Experts of a small language model: 12 layers, a softmax router.
Below are experts of layer 7 (counted from 0) of a mixture-of-experts language model. Rows are named router (the router's row for the expert), gate (a neuron's input weights, with its number), up (a neuron's input weights, with its number) and show model dimensions 224-335. Each number is 500 + 40 x the weight over its row's rms, rounded and kept within 0 to 999. Numbers have three digits each.
Before each expert's rows: "gets" lists some tokens that make up at least twice as much of what it gets as of all text. This comes from a sample of Wikipedia text that the model never trained on. Tokens count by the router's weight.

# expert 4
gets: "|", " the", "-", " The", "The", ":"
router:510482520479525482556551545468410477593522550480543511524525491530540549470506520540548512590499528537495484515461423446572543542547519535503486467453491516581562485458528547553507510539473505454498500448530563518485564452540583552553518517505555548509474467564508476526551531450438484443504427542460531468496557555430556571566540498483
gate0:492545597536524465463517492501464534504524513480519513481555531456562470448472462471506484534539508544488462482504496490491498491547448465485633534478500563498505491489520491459549556518503566526549479518456433435504533458470506482573475479574465518474434477573505415501583420484513492449479433482563438547564440506475534464545515509483
up0:507481517544543533466456520491458486487488503479420504508485442490487491440506503428493503490399515446541470561455481495455469468515535465531482514520454463488542473538503526503487477478491451450531562548454485576465506478567482513587427496548415454602494515524519504549411428538473464439501537504480540513484532580420524531463485528536
gate1:538472568547515491487479511508489484574491559480499459558469442507486511527428512462510482579458411534514452499473528479501472523464456465455504526494526451474497468533435492589508425561528472421414481494489576467551527549504502452483499519493522459484480537529541546496481465439464480554520437506525516519482476594508529508476481482436
up1:448423449472533389596506462470473514476451459535442501480547433512513507484505502464489495516565579530507535538502588476449502483547431562512510444468489507522523437472531503413534545514545455533529440455461549557459498561450483539501547464509524468475498552546474485522527524497566489472500537514507444444497518505500460460498504494497
gate2:510517413535552532481499478517502543521515540525489556555499521537506426438498569387496450564520508482465458479494541500506467495480509528555521504455508518570558536476521473450474522453447456580548536460520540486573605506553493533486490527545509470506560556450473489465490561488528424548486443477457494477487601539517479473524419499453
up2:514480505413517458569563515451512480520529507525575556521445470492461487485488527496584435544545464503494482546520500522518521463475518468520553455516538501520477496460489456440479496540506479454528548507462443514483469465480556445494455522459506504511451491485490448572507471503506498444474469471480493526554407469447502520538545402488
gate3:494481514477445502516483480454490521566477509491536469456489545491469520548483501519399498514510499525486436475578507509530473513516520511499584558446489569494495478515485526544497554546501476484506441512484490469516521493423554498531504487565625502496485492601479517515459501429526431461502463491504439437524545464454534551517486466476
up3:464469476452451502467489443532483516426500532498426444430497573458476519438443471505488457461520530552487426518553581500472564517443518619575525465452504531486513458487505437581527529565475485514539513496512526542502482433583506427569462526509465492461435529521537549588468589504536452492494489494510459458537476521541454497551507409502
gate4:493501554400517434506530572454449527481448533484538420559508466491509533497489492599513469528534455473537474502607491459498546494533532423489523515514499481546471544528471481523492565583504472483503483518453530468513522548506472488536481508468470526535549463398485484497547494427545544435524501503589458543495507450505507447493509525510
up4:489523549411474552501479450524499505553448474463487560453437531466494480490481503450480474532525500513544464477482504452523524467499496465477628492551545510524512514495473468502509544517530551496487435428527577522511562522488477460533507521513519515530453482472472438525515486451443538489523509484468505523497538512473511538521522499554
gate5:488481505513556545521481457500473411498434507517496530616486482434422431471486527530448481564507488499530443485459526434496493482424460584517476503472539554449454576512509519566453510574480512430488581546459447466515498494501543468470552485516477529501495447510533436480512474465529463492484446504480525502456507494444435488464471469511
up5:491494414515431439493573474509508444471526532453439483457471451533525541519529520482488519479435547533502564488510508557518543468457447454498509553422455558411480450595483532532472479512474517452539487481455511505513415519497538528507457505476473447446504475517480536501478463569549518513523596490496524556511538474521429495423519529473
gate6:523541491489519486460541470504501499538515483530486496514471540481520590610464497581431488541525420523494521506512498496445564504485500524462482558444479418514476503508496492530499535493543495516499473383529472550576534480538531507503505477463514540571530443499490522443492469523506497485481521450521497564528521500468442496489551536424
up6:513531449515490462466488468558509561493467480541505516507538472510532529491527574558514478485491513472429459517508552498508478506424466432481448477460476477495409474527487430488417519480576533496540517494465496526450494498506498520485489568477505502445455493453520539559509566490521445433466516586448535553524466508408487450525480459467
gate7:499468464460443500452485488471456473503482512492557432575492553438559512478583465536522585550466506496504449379509391508500491498590480475581443477543457525536532521544574467518481504513470561517455501546457446486434418464418473556516517486474507460545530480608486523519564535483594530470490534532523548483519485515525444504511484498549
up7:564560557550538488522472519542501460429521484467537534499519482504490483567525550508494478488491526494545487536527502525481486501492543522469586487440505423542519556473502510457470570504522556493503428515499482518491523476476503504471515477459405514534547574545468515499509472529443515436570497498464537517535459481468489500444493503461
gate8:509475531496447578453426495454527513444463483514544511443504524459460551500539484524558506524478527459497518481480452452469515544507553459535469529533489492521536529426504441437468496474551500448490580461500510529512554523405458489541500569455461542527498614573410561508480484424496475469451499522391538447515598464463479567381484474486
up8:503491472510525563560532540531490496546430514567477487508450486524507462506478486542568461492492554553480518524481518578537588500516518518427453506514441426472501491501464475575475531490542428456568539538480460533496514563502549466432469543510497543558483489479474563507526543459498426427449493536513505539476477449520509462517481456432
gate9:479500498514495588514470508451543466545513475527457530552448484508487464521480475602542504501563515490436450545505480481482476508486475470443551473492558484537501433445469512523486513628453456451494462436557475519437487563497512385512525564431505499481529485416450525519439547562537509440591488506527415528463518475529470563457448546529
up9:501486524486416539551498533455538477510519567510554507530522485530523489484508459444473548517492466520497539470496486526494544553522536467508428520539512463500492463471517539491471489567507535470494475480461516498524493486527484468559462504439563564498518501510519583529428464560527511469513485505556466488531488528561498555510473443560
gate10:561545514512490484485525530511450537521467523463528513573523481510458455539531596465530496532541523457479495501519530564472477516509493512506479474499457457504507529488479466506473474478549460484540457507503568480495505503483508488521513498563499558476478516514482563514533516425475434492451492478522476449461374571413463553536504475520
up10:511575530539488561486464562493528457485436494557538461568479490477515519487539492578453532484553461513449419456541516462516550444524468442467550492509452523498521380466479540537553500512545485492527511449519476453553435453499597500529526477411470565578505494450512512497542487557500501413478502508551483568480493474472577459538473492481
gate11:536520528523513456497483501458480492527510436544526475438512479479523399512510523507454496487559538565456484465441460494480433550533519469487500536520408578476538519457476499521477447524467496412481495506527548491489432511469515449472537468527490459572488496538446467584554522578556431519521523474427509528466579509459512495439579525517
up11:504523507465509450473541473484529471496435510538481461571551470563486522421567429571501525488475474463486498585525527547518577504451491539454443549537478512518450528505493497457536555449579520487506420469563479512407602472523512499532456477482543502476531497475453463506497497566497483450572460516493533435446485521497384521498501526495
gate12:519421534511444534515496466452496461425511536475531513468501456511468488541475441469482481567435510541497475547553477529497516476467537494491454474547500530481468511518596468503477520484564504453443548513457566508536553495534512467527514504466522436470496468540530554497509478508440523453483424462426455499470441416505554592461451496568
up12:521502478486422466516473525509581485506507530519441501506478496567512494537516491552457442521540480436405509479444476522519480526517434468500513538521531439512454432484411462536391469572458460444520517519618508537523432477506530547462499507524602538534430499443538522499597511462493499594496500564526496487459459474522458479550523437452
gate13:425484522521433547521530634488469525478554470513503475468536477546494508547511510536492504533485569492475484439460512460529494497514538473441446528514555482543545476463524548500463486475499540544517476537515518480511562463526611515557471476561580471465467466537483594447513426478509477512483527545547515465495502475451497550529572479468
up13:529531519531537437472475502569479515494516521441471502516458428478458495548473517507532470510472538467547473499505491482556490481450435526477492551521523495539470501594492538525495501469524507589524507568553548473473534583546480507408554498543498585508524542505451539504431525502528453491490507516483563459552440454498471558495507524514
gate14:467523509458399474501452491447458430588466457433512430535497561448526468440508502526495420568556565504467528488526461525465418522453437430529475519512520498553509469450517532524491435487501557488495488466522541497466592525561475512558507492544540559491487511529517548516532465417455550522503484542482478521564560520515432567518550524483
up14:498489584441455511470473518537484451520472455497515478492477483495521502504437489520563487530571437547488513429470494502463530501507510518465512462463503589506558501490458453475430481517546560549545520531561554499406468501515473585493532513572492507444478541485438488487491560476414507445594450507599538511472529531482476542458540533474
gate15:459523465482480532517503580476456480513456500466561583481550522460539490515460499510537499601510548479443427551525485443488474543549574422545522498472414543491515400464535546542469417529527568459507501495505559463540467536470516428486510443463537561489524528584514425532533524480515523505533410459556456519523570443520514457492527410593
up15:517479450390537557544437411460586536558475503523444539454480570492463500488493549498470520474464501454457424553460545450399456503514466492475429554520491459527516445506562486525515468531534576513471445491484461528528485456498556460510534540513557497477483468469519455451622509488549530511467465508523547469505509458518579493518490426561
gate16:541509479536529500465569555470504464449448510517507546550448522543434527470545490396526447555496508488458458577489451533531506471546510508587483495470510486565509464491468525461497450527593543485502483468582512459520548514497483496479495533568497516542536484518469498496601509509452528514505482511502505517464407557460489452486499510551
up16:555490486474475581461496468476473510499483521503492530540587515508511499402466503440448486490519508583527531517526510459653497464509479503540545588444467580481512505513500528512414496495464490559507496463500480570488471485495465518536483467529555429521536503442480529524547526507544447460473568459511508373512459519569523556506518585454
gate17:514526504537504516520468520466539514421486527523496460506412470530448536496501559471456502530495449469465391488442455512485524428516536457473451551469445459507511519450509481513438464552502441505559433544503575484422508479451478531499510506465527491514532467416551497469511548504498475541452496494499495493489510556523516511514425464440
up17:527507488460549569524471569510476498528583496497529506424465496501451497574494488504513509587504487451478508423529488476518510434467470452586528463582493413462514528547454516583511534501500462473477479510455475446495510530448482527501521505445507463456478492511537479503468541515423537535526453477497538584455530539439474547429546512445
gate18:520545460462494503599454458465431482523468522557558511440409494512460491528482502518490429542498480547461499410452474455474464466502457459522390452507436483560560553514499549480495498519504504486515543458507493525486574512497520514488510454534443533553571471444576457485476508483459515409492486541499503435447461490477518538476492530487
up18:540471489417513538513467474432502506516491552568513461478468531567491502498514521463415441537491539491476494508448561447504512537510518577514544444524447571442517533464461532474475458524472497479549461379566522448548411506574503479494457472468510491520526424503497486538480448570506526421471477446520544490515536563448530575475535442490
gate19:458479559463481511479519565456574457576513519510543564473484555531577521547548488587472547584424518514513592445560502485442445530523543524486531424552543484491458488520480494535537489462476521596528460558542470563564522514502507453531498535491431483468469494480531498511437463489506557531528500478530585420486511554435497488480586529505
up19:463416559505544578460565567420552468561591483536529492491445486487525556482521552511460558536546472535456531508563466435441466466510549539537452454485462507450528427498505505447482560487470483483486509501485500484540574453554439484560490469512487442525531446536502465440542427476516494505481479500503580489549505432535455465527528524512

# expert 1
gets: " 0", " 1", "1", "2", " 2", "0"
router:534410469487441539553541484497440536545531488439576508489503529480482526530481499582516545624422530550510540529485469500528523527520515551459467491552490482530500496442482536539538483533524510454473492460557516593418547496482481581476557501495445551516464456508562443482527405525479459447453417537466465474470586538522579489539552459476
gate0:479500554489497519560554516495428584493486475467456446483443535517451490500500438537456559571610477506437518484549521438550493522489445520509522543487476459495525514526550503507471447508530525550512484495489571575519503515464477507462435511486450543530530505577487496507578551503566475516483469548457454414494514596481568492535503425466
up0:533514510493463436471447500458492464504472584474487466496500503545459470528504525473472521462502479524468411536456482491479572475529507490574486502516467519474439481539470549501391520510519484445551461532500516492499502513511511485455569484526622522489499509446430494481532472482473414558618506490470460490482547471574470555577553468494
gate1:537447511508488539432483507446509460521430504508547526472514506512529550596451453492501500540500450500495548531506443559476462491462561477535483437515586500558586498501455543536457574532560470513506496450542462598530519581441496522490529529458510494538537468524518510533465510517433504503515572475464570429490483496526459510473492445598
up1:525503516467441508495456479511557394547498527577498516447513514500546456524514432487487497501464464488593493477520505526537525481543483528524530421486498479538567526496506514562533430483499586532453496560535559485492530614591423482494518452508580536475562509466446509540497514483493499446482560469509504482488540446500474482483543542555
gate2:512517463559442488531529489509544507529535498483507556480479477495512515554505517581479501549424573538469507546402412458439569514462571520471512474497531488536467406520506481511514525487499484515477490468516422483517470483471542535546484529593491487500488437496519496540531525506522530482469541438508525525500490468493556413566378534537
up2:525508443495545485452486535544448453485412442440529465456494495420495469447505475519515504461460463533473520519519527510500542551486515431478515549540499562530475500530499447470551508515493504526593571540516453503457524514572598475492527514484518460560538523437515501525505555472489476493529489531491453461418432478495525564536470496533
gate3:548512504507421521464516498510503586469588502508514490543492521553468551541492527612521579497475524592560471457457526476499490451531499516528474485592468488488550538478427485554579569524521637488455497464541507539415519501498503433482492496582464534539526511489551509508506526446520515521583435496478498452448552489507490522418505477501
up3:486433541471560511550532455500503489483550600551445438502466557430488457515543470490446484480493602492481506553451567495452525501535538569504494420404479506510523435495462540501478530439465468514546468491549477468607484477487441539469501467538533503523466527566490489542533507565521473474426415506487408490480540521509442486480510537524
gate4:453455562472493456561514504489528518503571494504560533456488492494449492547552497526533527512559563487538516542528542495482466487541557530492506480544514479498493491508535435491556530493555425489555520411573469526515572477547478531431457501603534494504496537493570498423489478496549541487445499468477546481508519501518547456529478555524
up4:496487546541488470481517479510448509471502518454544490491531511475534567419500459515405505578486471523562558468480509464500555489488519493475499508458537521526521536542404532476566423499514464450480509513455468501530491514412459524511403491450526514474547530461488519514465445511519515412534503558547512513492508480483529500488508490555
gate5:485493457457514504527532479477483485453485405480551547372479529456509608513435481540539506579527469607457503453524457540543556533548475487517536468531450508536573453447474455492536484548509557496481464498479589517536536497445453454396543458601543532547467507497494455508451468483438552513481498470456480526530552477534462517529476468602
up5:499482445513551614441452519447496504564407539451508489578558581488510410467527549521512493519553506508506517531517465535472427516472538523434521539485473493484547503571570575622461452480499425568548481472518494450539463548426501482509466553490548446481467459508514524502571515539522385481493445475459458483484511544448606552539455499445
gate6:561548427467506562453467518519429393523462441457528554490473407548420512464521481525489551492486487552507511562450496531460513539529533499512498503580500522492479448531473486527542501464503490448530555529456518557574521464467492530590500522506509511522575548475488450530574497510525501522474553568399458488466536486563501552521508477444
up6:475511520414490523388505517541567484561436496447478548453520598421472534434549485501484488553544489511455478578413486544508486468486479487504433454528493516490469528499484504489530461481489579518456544585501495508470520462446397483468520586463474469527526577463530441484496475506545503446505538502482485536515522463505504548508543525495
gate7:513478524492472511558591506435454546481460473594514548531517479519522520548504435517503446532552535528485445487582475464509439562492508537496490469495570521483398471498459526540488453467504485472536568452513515534478530449521513448430490532483509491459469431541517499508498479427447539490532495572518519509511438563428532491503582515538
up7:557455581514478491455530468479569521540474531412501403498539513491521512538463531503526503538500467425461478467493496474470473446461523483455512576530510466475514490506566549499596537538489489491424510494509486507498535580417478557490428465508486544473469495495581511499476534494542555499538560498396445481467532489514496488545434479514
gate8:501523524568530508547556584468508480475505512513496574445500421573547474512482465526519488499518370465585439517462550457600535487566443475559516545486536470458544522515559509535539512468480478552603473494553472528534452507492535495480491515590571466557511494580600381511518494576469480400562581439525469508520464542504515459469531551461
up8:466616460510512526510451493512510439523479450476472499449466471499500481591512534430562459483522547453465490401506537535493558504495502499480518496430467486494524506571438498491509473515487440516450461561488453499507519548564461527496496490480483434546520519464607518517521475510489483528525491451522518463527558480480472520477530428528
gate9:543493475509452518446554562448477483493468523489567532538510560448487474505562426481508565500520414539458518507498476535497488517480492515548464515556518527503447489448512502394486518527511558508509495511517507548465490479515479511506461491523516585409482537510466491568449521476511512456440461543540507513497443533559476509536534440460
up9:459529465454500531496566499515496444498497472562402485493565497558550480507450496469499518437490495513451501471538493410510505527511446423493550554515523478495475534585519513535482524500506559529458491489519502577516458547549564476478497433489498525470534542452512515473533478479431511492500496443448512491484481504420483517432486503415
gate10:503499570481480552557518409541487498480544533535502568517438542559456463468501479501523440493450450484533512405519465502468543428487415505559494501523391515441536545478521509514479498481561406505460543437503468636548427564436490596489540566558509530463478482467465536553490522532487468495524488552528496475474506466540603467531459448517
up10:574523515505496493440541474542502415469450453484504464518449522491528518587538527546548416528524464516550464514529542463525457526575472509418484530482619601565515506488563547541484481464544557436492570523520478498502522557503504465514513560483492472459456551544515508448451561477549517497503512456488525451468467519509583475502513574522
gate11:489478504527455517469540536420539502515499462523463512491468490515548571447511471462510521556448514540460486447504504500455458478489515543493412512528567447488489567438408528521447483521551517441598424469483519553463490536463552504446521463484400563536537490512484522479471499477468536456478523526492441464496549557501469517480521524447
up11:436422495559470414495523601554466476417472531465515559470452513509576487525473515489468519532489465523460507521497452470450497471545484527536516473464492541440492455474528482531434531451509543426509507459528457493599447491423517474493538533569506403497468505515493502480495474474482542488466499475455474527487474495500454521544471511513
gate12:510438492495481463477442518488507590484492455459532504510553510477541429482440435465565513501454476516470542550531458466571418511432416473499425484543537582544633536482532470540537558409459529477504536565493514533518484498563488452494432526458523551513512493437506585461540490504486479491497480552601488487560495565510536518532495461516
up12:510500493553474533489495451549479444474490475606542485545558480416493485563528523467544526510548573484531478501532511469579509553431524484561573570459447569506430468461527488483557522545490448487480534489504483467572457408513547527476542552441478530470541468491509550532435542489516590445507529565519486498512526461430564505495501464479
gate13:509515515482532547544390469540521425550530512462494550493529397504527540549604501485481489579508519541481532542500501481519528542444513508494488528551545549455494483435554494480467493484578517485475545499440515498556543502498485551470540477430466550515441468510464501500557504581506546513508494499505478494530532578452425529547426443578
up13:520509521522493517545525466482506500445480524502522467481454551555498482521444545549472483457518526493444523460604461507529486417540511542547517525549477485449508488475529501509515508496540435457474450475582490488419532506567565539531587441533528487497481470601503498447595544498526515493457447561550512524502502517495493462521490555510
gate14:529492431446433527501518460434477526453509497529495482454504503489617462458525564529521492498473556490438499529584419487472501540510491553518564561476472459521473477428492569546562572479468493539519535581568508524459444469517476486552509507486515567467483506514461530512508461395546521446538484564497494446506535468519435529431509441522
up14:446588475449504485515538471510506509413566464494428533472561516453503507444418454446501536547510444482478461506517522510485448562520464472557462525552440577467538444535520525467474505531481477564528461542465499432501525522505543535507551511510572519456512469483585473498454577494467426452601492483601521474490488554439526444510527424439
gate15:564515473573462435456508499554564459518530479425484571457520579454449512578485480506518555578426433460501552528471429515510468577513486481528507478541459568515592514450505511562471429589582488515488431498547444527483500518496425523442473504476544455507481489467496483524505433552446528457522493502442492500438480508611488504502502456539
up15:559560497501521502489498514539497450499509538564484529524475538539548497448541461511532499478468492450476539519551522588507490489500468492472501487508426471466512531463397528527512470479521459431505523458509523500588461492402538541538537535465537592560458425477420522497481586467505495604514488567488534448383527426445463459556507456524
gate16:515505430497511471509524504540480549452485498561496495550423530476520522567503513518523465542523490494509504507471466496448567468524542503503521628518528415475532470514514493524460513547508535455522516469531516530471401488539560468433537534545475502474540548487538529481524439469478534502563485511586514437511506549431482445490515466500
up16:488505456534495515506499455508509489478554474429465533459484519502454482435458517496488479506523538476483524569471540516509464543493473487518485511563421498452552473462545569532471505483504514529541502482484506438502492468501433532531518499547431531568533513445537402454496486508512496434473433557550505505494529517529505469547490516475
gate17:471433453592542464481561527428469521499512527499491545492512484488545460521545415528445538529450528485520465478451451540542488569542497490480460435564450512491498558472465526556500522530521411509471480451541464533544533525495485433408476520471547532507495516497574531489452472452491486465482592481532445472519511474532478478520467595410
up17:540558537522495445500494490539454506508549491454484490516414538546514572512570510453486513373503427519587559418503517535514467481539473515469525469579527558449485450573489509462494520587479506485462500552438452526469566500553499479559490485569494560556524490622488470472506456473506502453549456515475483564499589488450584431517526466444
gate18:454499568526475511471513519503512486509575503548510484471500442472496517512472475487529477577556534491504487531469503503453459479497508541528496559582460459474563484447497499446483506476528522483544499462516515468452489506474606514528568478442524497515523462480501451537540495457547512495530473461447481470471495520458493492495593576624
up18:458531446537475447489548477560478545411418523467509513533458526475450457496494488534543565528506539470497489480474484567594435464545525499493452484513550437469477489432454482496582440493467529510503573455515508471566482419486468502510615538476534503570475472486512480492464596501517583429430492501523499484513466529532511540458365515527
gate19:473488524505453532512529469482467568474504476515550500518436466574538516529527494513478509494475466537524466498492514533479550470545483592501409547439537463447486429484443450509452549524536491524435426469491486499460468515564497509505513558472495519546470536526522518494501458482544427483518503529525480473491541563459549540543447501493
up19:493513525443430532468442490572523507434534456508534501488521483516533480480540444519406462422538491541482516503577593547617490476558473484490544502560517528524445546474508513509529533515512481519541552479483505482575540533483459498571536498479484506531600509581501445503540501443490545511448489516542442550467506500536460475530488519488

# expert 27
gets: " the", "–", " his", "'", " their", " first"
router:552445480467541496531544500504483541572560500509582488463542527511500547543482546506477487578449569536503466464459422491633543543468555506480509500482512535539546446444492485585515545521512557430511487451557535579411510436531481521523548475418548534491481499473499444484486471470531492437496433597518520529486576526465472513613498469445
gate0:526493511497467563509521447449522531555469478515469496499422497430479509576487502454437542552492438515539414596494427528478439520471549497493437412563511508639543472470512435471491468549504488530523500514468527530543515434487480472495519532462551521601542512452454483518509527492527506532511473478492503395489434514553497537481536516540
up0:531599600442544487548488554549548460487509446489528459498548520490414471457451534559498462523530492445514503485491578464507500448495470452519511517471523500548503546542501456605474456406528505486450521510431466509534554506476468545466536449541506510542541563524532548479522476501443503496510511524458499530496572487542612478498472515466
gate1:492536530536501498558541527457505582495511470476598528388453513546470603438501570510486453558449426473546592451490455525532519468533517503390465490469490486547498478448504454554485564465498531498518461484530490469493481520537485423506511457517520519508521487528514462438580475555490538469490441467526546511436525556454525519403503460472
up1:494405453463473526421473488517449563507497586561512464504536492519534548551510575559512541496532508518483526475497474534465457508534501512489565484537479424494536543494440499545536533508517485590498470568527532486507508510522526420433522537430508462447518440550527551460503540537491542485488433508462487526548431493505474529497479474473
gate2:517543440540436524559511598515512548504467489439490439499525488488429525558581477449482533529493472491469485447568525488500552499500522440459491556524520569438549546521445513566563531611499452522514542561451535502612518461452510499423534566486484494542426489496576535530524516426521426553559533493480490547517551533488533452495524512489
up2:498444472474515457529469551472530505512462510563486543491512498568444461537536493546496484484498433555495497508529463499483513504520512533433456522500520594513538518516564535472496476462541509452547479463583480492495462498474422493491470417528536446498483515476550399486491566470539477461485499538481462456510430455515454466495483525511
gate3:513449515431550488477504576485476571524479505549547457433509531524504552462497615456554490481537500519483516524498508565576496507589514471517509499545537525522465506498508451514505536514531511486553527530479506496499479513442461475588548613500486535423422560604525486523532520530622538513451467477585411491499445501492504509518485470472
up3:536428461486444450531481487549518492406507463419484461486613549545513475501425537525537527495528481494508482515549491476496501537539501513622457546546525460531481521507524500468484444495594495422450446544502556554479438446525476493499535442529501575477398570552503510509474483491512484511448462486499489486448585443570491531515501487431
gate4:432528506558521601520539497506528440522472445537556515458521471508509562505450491444500459598512553561438451570512493510574473514454568529507482446452515520471519526443447568514513484474486550490488506501525523495485505446563486459501545564545486483468490540536450451504454515440538502437410498514492501563436495496528484519523536486531
up4:463481490461549497510551489543490549484516517495533530471552491451518471560491492453482471581530424500470566501478488472482464487442552537475523509470511503485596418500524512455476438563524479485541558457476474441470525528441513514425591532424479464451515476527507516507482441534594499486471463524550453428606439567508485565491517528449
gate5:512447446497533524476530510504436444490536539547520518587482511530430464469457511451539465474468503503457492520467470494496525590502459526507488475601420509502451548445482485498516517519490480446503504487487494512496432553470499510448525493514494587487518620446469500487504517478555496515500583557503546491507430561532503469437544500428
up5:492484553497488480466550482404590483533486478474509501521497447483540583547482484447477508485484509493436548471491491482500555500445493497458502495472546474472528502560496507588498466544449523452591557489506505579553510508437460533453493605525487485477502484459504597514550500551443475495533499454471477424467520489503537535564465500486
gate6:488482479486458480492403419503435541487524442493520566577563487484501443511522496465475467517477478486524460464472482444505534504451482457508532475521447424509507521548443487462555474552527487418467432556487505480456456468560524535522466485480573510537522528457520483489490505518513413434508471584459471508562513418444504437483472424562
up6:506544480535494515477594515480535460544577498505533473478532498479505503437493569517496482473493514421490481396529540512558422450534524572476501520447527505509518430519578545428470515465520481497449474486559478593551504485483441522451553493488478481476530624495503441507485476432477527613474559507447445518426481450545524500456457485459
gate7:435465460568560479462455510478488582413486493551530499502395516511566528559503597515512443477475504525606523490479456582469537504472531500490489487486559522578570525485499425506482474478545524508515440493533451478515496500488504498448564437516517510517471446526441523473454469480554479541506508544540473544524494516475472486541534483487
up7:535450564498479441497543501509525462501506400453536479533512464514494419468502537520437508527555523545562558432488515505523456476465545568489469501435443500501424517450528515511538478477539490551494549610456476428582453453513484484477510511447478512420474600458423507503521474509477497516483501501460449447516447484506544486402491429472
gate8:470485540541527425519581581404510575504429452473527532426462474460510474449500438612413551557481535542507535461532489492451444551479470583548497492456490474490493460546524502540522432434465557521503490492568530540555585509446543503506410483470566501523511496456469531493470442524475578438514455532503539460482506435512514511521492519450
up8:536506516548551558505472534519527522552469532468504564477514530498408466532522477448533490496452540441446485452515546507472503534515507515437486520537494496525445521461573490472536475501495533473470470524444529517546478501413453450495538536532490466494464495479472523498424498439557427473535505519563508462598417614465498596518485484495
gate9:513456478510503452440498512542475483527562544468471528476541506443565498551478444538419475493539498453438472514515542503446583507458494547535480493413534534560506464491493542569492516520489450526544503499576513462452522528474545507561495441466468468483450536511493591514469482513477551515472457572480525480501518531447458523508532500523
up9:529496547461562521477546551478436480545447523470507526499498430545487506472453580502529424558508552522540533541530548550441541532442434498489456524512529519557562428537442562490539466494544452503529429495561524536477478452504503504490521525400489530491444512533391542518517457485498513527547453495416491484443600422502546492519488515542
gate10:492532414510480539492445532534454494561494484484511498472566522455492524491517501489482469519474528507444440513497432484534560600517443556482455483557498525486501514542474460481452522486495445569596464546536529510499520497512526496498549521414571465455512486495498428455513534515530520511531422526504477495521479506518531491537531447511
up10:427507519490451474541486461431489538496498524522521509496461558558486478506503494560440542506469469580516500524494483557534502536549534472537455534598535483565489523528530525502479508473539471507497491476472517476548512463473411465557600549504440524490497541554455457491566504502561481527509496460579456495481518519558466501449537498479
gate11:482468476475441522591496500498480534487472501404528534496464554486541499572477454576516472587450482481534440543465543516524478505451483552599442484499485542581521557518496461486486495470489507539488500490518474491481491447575502530518456458483551487491556527491474492492476486483433547504525441613595424541566528506505448509493564515479
up11:455547607449530497545480489495553503447511493518473444515435513481557502576435476521504498504498500568541498514506459438448484538563540405571539528463441508514488524605429518478494543527528481543508498474440517483532458430486538469478489471499517558589500469515499526544477464561551572506538428532539432429457551502531465570504512449511
gate12:499522481521487578499503504505555484535467531504491542420496495442577437448574554479504529516530496488488507488500485514528542452463459534527514448506438410473523433491566414453547488482447485447502454490498467485484432421482529592561515504444538466521475458557423454476542500443465496534497459498537522548487532483552494543487465544488
up12:554536492526502441557473478543515493529439488503514491531558533488538550465520554443532487575499496591413497498481547516539527531480534478514478463549549461529576466436460478560492486537498477492487501473493543466513417476570492542497512515402529454518439486473527474572449520491480519505457473555493462541488497421601447464515471501407
gate13:470453523423543548443467495545508486471468430543418558486504539538462522524465499495492452545532458477531501509496496591495565536533440455515422514453446420532472491523483478510471465516523504485541483501502550471434482456496538479519574477522523481496519532558440484513492499500493504549472551512572500494482522505571485500535485557566
up13:521520525467504461500431505422501499506537524473455484539512514373529486506445537529534533505568522418493478463505476582510549495558488532471508515539531556585454507570479511485564480471558526463552447487478450499491454557529506501454472506465459564500460518518483486566515476580529498489427403476573567523540496471462495501503473429517
gate14:471502472478538530538577530604525522545468517554482571536508492523440493473526559563503523531564488529539456559468533499531503571414521422618609491483413456507535525538490487520454525431452484528538467501520481535494538548531502497568460507540440438478554512445552558521492514507531527451517522453527511480469511512527503556439511438461
up14:473470425470535511428449516485561492539459447548507542465524390528530456492509554537442486495575465543412506542484540524456460496540455424499558496467451496445398543522503508532465438470478568497495510496522462403500566487524486499583458456499529539501546517497509498431459460514459372455502547561560507464530516496497419521509486591490
gate15:519508484507501543515489480563604553523555466516497485490481509486471559530521509585516544490516509571434494459538379467491487548447542542500512489506571533511500424500479449541475522547376530518496463452452538459478520476532497535537511463504459558530543532473496508408428478462516522462500457582483518536452485494460526541537465511476
up15:455539476570467499482498474526465477449560563504474536549543508506521560497508560560480470474562577436441530458437475542426443508433464504476579483540471445495488538501542433476459499525447533580521436498483505508553449514492450416543550483480546508513475498509533482531533523482433498507511455461476498451462512483582470528522532480484
gate16:531449551405503494469504515506532481521585542481498537488532532567477506509471434520483488493589485443471487503458462453580503524458506503493509471533486469540546514489479444467429486410509475512488464529530479487430449482539450506510527476553485485505518542541487513577500496460510436508496470591506458542489491477420540519446551529524
up16:520468477497525495564417530512465504563505500550516430507499471437428559503496446539595518510534535514448488528520566439482518474514450535554517538500543494460519439488425551503516586465514596495496451578446479549468389538492454508462505554533450560540518496562477601573577492505553501531549441552472502542537418516458525411538510487508
gate17:569487520513492521580512442487458557502507489529487533514502464561432542467483486493504486515473558504477535489500463466624509501520510535494499471496517514462514474496517538487476488479489486492451476432568389501540508529494558480485495459493455482462451507515483477533534498477500541426463496494515443534542619524551506516473513506497
up17:554459571481523502452545549437546511508517538507590516515582501455539506514510466482561472514499549552550509457515500406486578518447568578470515476506511495496485521520511487534513557482479455464528568535541489525428476518502394420414475599513507519469444468516532475519534458498456606527479484489487467517437540484515563551512539531488
gate18:507470488507566479484481467470511486521461555531509412559512530536430440520524487500468426537462559430510472552551510566585483488407517552469487493432505543516444492542536502533483525507517530470479564529522483523494440510532482515534492507479424481421479434527414498547458392570479573516485546515507503562505554495516504512506490531534
up18:406593456522483456423514549549492442501491431475492436453436462505527543488507487483579584532514492475492426486491469556483467535437535492542466479399528466561514542482455482546495453460512550453508516508494515501452536526491478434539518431526471463477554494528485518529480504606432527485492471394503518466512477568490445385493471583553
gate19:507441453512537448552470510522464527453462530482466587480504522534486502533526553542485485515464559524423523520485533559501499525456565465579510525514535543454510495485458532466525533569528497404509469524496541546529501452491476544540505512559503503512516457416480438464449507459486554528505470566524461479476634414586565464491518524551
up19:556480463528492484523430526484507528498491511552527442540478470466509470554460540444479519462524493462472507535469440547471525536463524494519521514530516498470540476468448614523470539494460399553466527510401527507515483528606518483568539499507464503442498488526529529449489487446510524486499507518569462543468472536491513434515583503510